{"n_layer": 10, "d_model": 224, "n_experts": 128, "experts_per_token": 4, "d_shared_expert": 128, "activation": "squared_relu", "balance_loss": 0.0192, "balance_bias": false, "lr_router": 0.00155, "vocab_size": 8192, "norm_eps": 1e-06, "seq_len": 512, "steps": 4775}
Below are experts of layer 2 (counted from 0) of a mixture-of-experts language model. Rows are named router (the router's row for the expert) and show model dimensions 0-223. Each number is 500 + 25 x the weight over its row's rms, rounded and kept within 0 to 999. Numbers have three digits each.
Before each expert's rows: a language model's description of what the expert responds to. This comes from a sample of Wikipedia text that the model never trained on.

# expert 55
What it handles: Mid-word and final pieces like -iven, -ing, -ive, as in effect-iven-ess, re-duc-ing, plus the preposition of and month names such as June.
router:505471502495470521524449471540469470516483474460489532465503522510503516501486495518520494522495500475495524510466548488516519469549492512496511509529502473485524466513470519499488526474509499503479507510495512515485428480514488497523502473488458469511477498528541500500473493469456447521544457502527482513420524463547504484476465523489506515472492479495492473492505512530470495535504485537542466546458471525485513470458489477484529471531472522515531514515482514503489508525497475502508482496471435516477484456483477527475474485496449476515529493515510508514506486486517540483489493485461476467470469490484532457506482514483544509442493479527537477532519492491497469481499

# expert 45
What it handles: Inner pieces of longer words and names, e.g. gl-ott-al, b-arri-er, ter-rorism, plus ″W and ″E in map coordinates.
router:495533505514513478490475497501488545515527471534508510480455491455472518481494488530475498537489450553476494514515516487530464513519506551512501490461486497467501519478477482487491525507505485505448500483515479519462497471486551511545486482521472467493505520532492523492475468495544505513504507531499470485500525524474532542534473506499490477528469516513495536539479517547486498471472468530496484519483500489495473487500491496497492498475537489506484531451491480490495522472499462539533524544512507484481501503483562513526469464448506487507501530522492461469443498492522542475421512464494464497512452503496458471477526497492462521492499461484477492495516473527442494499532

# expert 40
What it handles: The == and === openers of section headings after blank lines (Results, Life, Career statistics), plus "the" and "of" in lists.
router:465505478489467477481512513500460488458463520490504487510462490499484495504511512498499480483481492472448513480504510508506479485484497475467497518494454503530500498529455509459476509520527489496408534493459500499499421454480506483510495494512496488484471464509514515504532520509472477513480466500529507482435510470477482471477468456463491501530507501499458525535502512516471488483499513499467472485486530467513486500437477497526476468495494465509484461530475495477500479509527408479519489446515458502524499505474508512493423461521507511481484499488464528470526457476486490525495501512479508533498497521541484523522482461538507494495506496471479489472477503501487498527530

# expert 38
What it handles: Short mid-word pieces like ri, t, et, op and rop in names and words, such as Pet-ri, Pat-ri-arch, approp-ri-ate, Ul-ri-ksdal.
router:496468519475498503474539506493500519494521532519440540460488506492519454503531477496505504521494456472479494517535486493475456498516464495504541549516520524487508493508526469494477483538443492481499487522492496490473474533485472524506477518467526503488484504520514487473510503481504520459494559549488509466466519516488502527451467514527505474516473527527541500495480562477540515467504475483507525494464539510505504467524476515476474502515516521505505512508526481452507477449484537505496547475496530543491487498516546476499477526471522524482455464495500530498484526548536475531471483515486497445540518477515467524510500465492475513487525531543465500460504485522471518486478

# expert 42
What it handles: The = heading sign opening a new article after a blank line, plus table pipes and list dashes in infobox-like lists.
router:473537470495501520485502508481521498475488533510459470472500534492467468533518486527526482483496512491442503473475512490530503469502496492502471517472482495485487506495463498505471490520529465469428527485494515509485420468482501471524467528468506484513521506473514505489494491502479476543464503477507511500411506486493488473482513456453512495496501523468463494510475552524511481482477491490469479487464500472470508493465505508498509447493493474513491467495459483521540499467476425487540490480521438489524470473512512474510477491473498529468483531492449479473521449464438494514469521519500498497499508512490501504546525499522511491482529479461503476487511499505525489501506

# expert 16
What it handles: Middle and final pieces of ordinary English words such as breaking, sweet, classical, alliance, arrange, often in descriptive prose.
router:491476492504498485510469527527515477474531508460480477482496479520530508491531546475476487527524487498498497499470485476483491523488515488485484496518504545525483509529465546492471492481471505452563443512478514481472514506485507521517542468506529508498493521489519533547538511459497537512457557485498488523479487520489496522478492527529510461489479474511494517477465504499511499529504482533517471512489485520478506522485528451536529460456475470480523505511520514505530568481491521483458520541486493510498477497507487474483531466510495501532459465536483555486514544430544491526523496498528505485511499488451510568519548476511518500516511521513524480497517526492541477499531

# expert 46
What it handles: Capitalized word-starting consonant pieces in names, especially Ch, J, L, H, Th, and "av" after J (Javier, Javakheti).
router:508532496453487475491489485488501518471484519498479549507506532480496433490510469528497512493484547495504459518507479531508502487474540516470532543484501495484465501513497478447481531521495455561491472491461507488526475469484548486491458457516468513539467534514468480491472467481522511459469427486505488473450464488525493479479474472510470468496475510510472488504497524463511516481519455528459506502479468495492510497516529563499481427527492468496536498490500506474526540483499516502531459521488482491495501474503513476455479515493460514512479503493467512525507533471505507484506479532505532502466509485496500525461499494509480526462512494509526475522508540482478468479477

# expert 19
What it handles: Inner word stems after a prefix or first piece, like Ant-hem, ad-vert-ising, Am-end-ment, Organ-isational; also nouns like author, world, project.
router:489486438544529510506497498477512512492550511512519509524485520459518534479448517539527502522523497541490520527514479444476533533514471560506504509511483505522476484444484479452508514464507507522515471521533498479533485528514521505496499506466471504466509496469480508533471523487513542483499482501549482487513510500473503498487522492539486469527539527493535487517467523529519506528480458504511516520464486508494500482528462498505522530459462505524511497503472528461548504461443502505470465480511509490493485510541529468531523477498539485466547480514500467482481510500486496520502545508489507506511524550531484524422458452483476493489532506496528499518503479523472503502500

# expert 1
What it handles: Suffix pieces ending words, such as plural s, -ist, -ing, -ed, -es, -ins, e.g. wind-s, union-ist, reg-ist-ration, govern-ing.
router:515475498519513496482419477487516527443532488485542468477504509480523528494461556462473506502500533518513469526503481502479533490505481542544520500494513506443502483491502482523498499459524464483512462514481534519493469525480497516480551527500515515473546473523499492498478446541481547494539533485520514509453555480509467472461549490507538503530493482494508512456509488461513536504536532456531517508458488466479530513508476523473480521466530485494512522545531529501544517551536510517487543500487524493505490483535482485520490473518499484481489506530483507489508522501481532529462516522532492509521496500519471500522479505497511513533501512519518505456494512508530501508479

# expert 6
What it handles: Opening pieces of longer words after articles in technical text, such as ind(icated), conf, UC(LA), plus more/higher before than.
router:463520495470496493509454489447444505494500464491502517492450479488497537500519467525514497509463490508532468529497513507516518494477500504507463459489515478460466495568465475479545537470480479495484495498480488463474497461463483484520459477459456497482564465499461467509491493544456465499497487485516523518503465465499517452518467481524462481475535512487503524504459500466498521516496527500483492457512484501470487486490513509538504509493516480510490448492476521502479517485465453493469485497480518545500524462471494504515489473506479491459494489468472513457493496485524520509482518451516505503510473501489525520519503447449469493500514486469526501505463447488516478488543

# expert 27
What it handles: Pieces like val in eigen-val-ues and Che-val-ier, word starts reg, Gl, ass, and Cyrillic or accented letter bytes.
router:543468534452471465504527516495482501542472482497436539484500498480510503523489479531536514536498496471537516522497542523512495502491463533478480522506493469477503532492506463505487507542547462530524496534496496479514512511538522513487506488455435478492466495540476510501518461553526494495515481477501489533504495496485523544533460454469493480468519528498466458474485486493505465451482494523464526498494516494501496462469454525526491526498455485504516512519526498471482500510461530486504452533511516505530470513509522514495466523490510488494509505523511474498480526479461472546478497535509484493507549496552469461457489467472500507484516456520497513483507447480515492505488

# expert 31
What it handles: Common first names and surnames of people in sports, music and film lists and tables, such as Martin, David, Thomas, Smith, Tom.
router:456498529456519518479470515509525491530525528473535539479475503497528486512519500498494482455530486488511502466518567530458513461491478509488457518527448466514520502528461497545517525469500471527492488493515503516514491451460484500521453526480450473473484482507476472473509532463490497488475515489517491477400542495520556529558472485482517485508486505471518524511503513466463508527520496506488502492455528485499493512435477534499491467506486467487502514483486479494494490482474529493514472531452448484489494531514532510471525514471511507513478506459497515472475509506490482530520521464462522475478472471483517520485478505493499491473471509499506510508493498491470475470497

# expert 28
What it handles: The piece "be" inside words (albeit, Caribbean, Ambe), the modals would and will, and stray letters, punctuation or cells in tables.
router:510466429529483486496481490503493493505453518461465493511470505486538464530509524507479540515484534534502523480484508477504488506513524518457496495467464471487532503502482474520459474504527480522426483460503513525508431504462484531516458503522475477485509525500499439486507520508472464491522462487525512460430487524490502488510452499505475478525499522484533509511494495528519504506535499501481492488469535485501495535464472511515485465475478472515493503529515501525492482512478474529472480504491451536483464505495481477496523508516545515490517524516501513506449473541526527465482462482530474473524510466504502494515521559492480514459470497498474492474517520534459480500454

# expert 8
What it handles: Word-initial pieces and short words in music, band and sports articles, such as fun(ky), Run(ner)-up, Def Jam, vocals, music.
router:490487527506481518474517475535491486547506548514469501508447498462467490475489507486541456477486466522480493515476505494532515523508512488532483456495473499520467473544478478465521492484515480502459525460534491503472470463479508479516507455490479460471501465531534514488483534489510462468517460480505511507458490486463507527500467492472464501488511461511498515508499488478502473490493503524480510496503508544473493481457462521476554496468497502470452487429511471500452509491527487519499526475496490498486492465497500487516492486471495474462531496487495482473509470491484466529461532473499553544459483471475493510457498493466459460483498560486485518511493468449485465502486

# expert 10
What it handles: Word-initial "sh", "d" and hyphen-letter pieces (shōjo, shut, shares, -ch in editor-in-chief), and Chinese/Japanese character bytes.
router:476502516481485483477468488524502514532467490508523506471502518482499457515531485513506494468500497522503494490464519525471507503473464538531453462473473476470522493544473488508525498527462488487430477494511495508486473504477518524476516510545481475514480491512514520531490493475476470432523520528483494518467478494439472453465470458500455486479524503464469484480500524535486509499518462495521502462483544494488535471510499522458473483489503526460461517478526495512521539498521488509510525467492501481492459489480528451548466532490460510495481501488494526456478482535465482469438470510512507477526484490489519489527501532480480481532492532509469461488500459523487475475540

# expert 39
What it handles: Relative and clause words who, whose, while, because, possessive 's, plus name or word endings such as Sus-ann-ah, fortun-ately.
router:526482501495501478491519478465512510466465530489473485472478469487474507505445464492480498477496531517502538480468466507480502526497507505485490484498527497506502503501473530511510524498520499479513491472527476558501499485488527504475496459511518516480508515541557500510484544468473494520489510519518463554449505482537513511519487501525511513476436532475539450493548510510540525527461471526500488495485469528469494495470543495452519438522464462511516553528527509499494475554468497533480483512540458484497529502501499492491527519508515503527523502492470482517492526477558478467490479502433463472491491466523510550488474520538506485522498547489488516523516523510499486478497

# expert 34
What it handles: Short consonant pieces right after a word's first letters, especially "h" (perhaps, ghost), "pr", "v", "r", starting word continuations.
router:501480510514452475522471462537499517516511520523496515504510508498515509508502473512463504494502514485472500500513526499497533462444465483547507479451478494426516514534529506503481528489510492460470466530489453523493465483498485515503488459544464477533492506519518488505476472510515509500527476483460497514501497518471478503459479486517437479466494488474535478460493545495517465462481530449459494494495499498520507447493516530502530536489518481515494457521492469468515521465446510486480457482471495488504499465465497517538467507533475510489528464458526492489474474548483526538443510512500476510479474474475464547510479474532470511504503489468487468485509500479476501486477

# expert 58
What it handles: Middle and final syllables of foreign, often Slavic, Baltic or Chinese surnames and words (Malts, Wenbo, Šurbek, Mindaugas), in sports and politics text.
router:526477505519518464508522492496484472529518500483539506504520527482517453521511468498487522557468491529520485506502475501515510450503492498491503515496485449518553530503532480533464471508493489511499497522502502488471429536521453510507512489500507478473504552480465466491526472535486468489497520526512523495458479518531510509506486548512461479519537502526532522483554454502497522511510519513542544554503513463502514483509487471515441474518533490488483464545505480524476494511462521516497470471487452522552480467513492468497487545487542547507515505486520500488476461511482520483473515508516489450521492456510471537493539542490536482473491528500511480513520491476504498531495

# expert 4
What it handles: Final pieces completing names and words (Dw-ight, Orland-o, Count-y, specim-en) plus "of" and digits in election result tables.
router:487466484504525488490474501458514488495524509471538480453520501520504485506491491492469499477538504478529499468521511518490458502480495542460513520533498477462500462494460491558509466481498518513504505477486524484513464498473471489509531499475465471483499476478506510471518497465485527496513476455491500549427467451542478465476493489480494532456488482472519487480533508465493496501491477505492492488461473503461506478485478539467469488478490510525476489511502524501475494544501477467497479499453426471495505493528469521471477477548520497515507491433533541548508516485490448487510503434490506494535488491513511532532513494570527487509481468481495494522507504510534511521499

# expert 24
What it handles: Final pieces of split names and words after a consonant stem, such as Sth-al, Sognd-al, Whitbro-ok, trans-action.
router:535464477481507510461518516493468497529537511493475563491487491510542500483479488489457509500506536475498482511508523507451510496526527525445512513525509487475527479491489494497494497542504494432500461525467460501470474491494520473519477515531501502531484481511499475529471497499506496461490524478523523531468513479513504484491500532533487524492497494530501477508486494472511485496485486466504492518479488513521506479478477516495537488569503528538532472488539541477539457485464511465507534499484472463524466488556535484493526508530532521470495463453520513524521553522522463492463525537498516510518473526491471459520481484501521560509455530515531501507432509510507488526468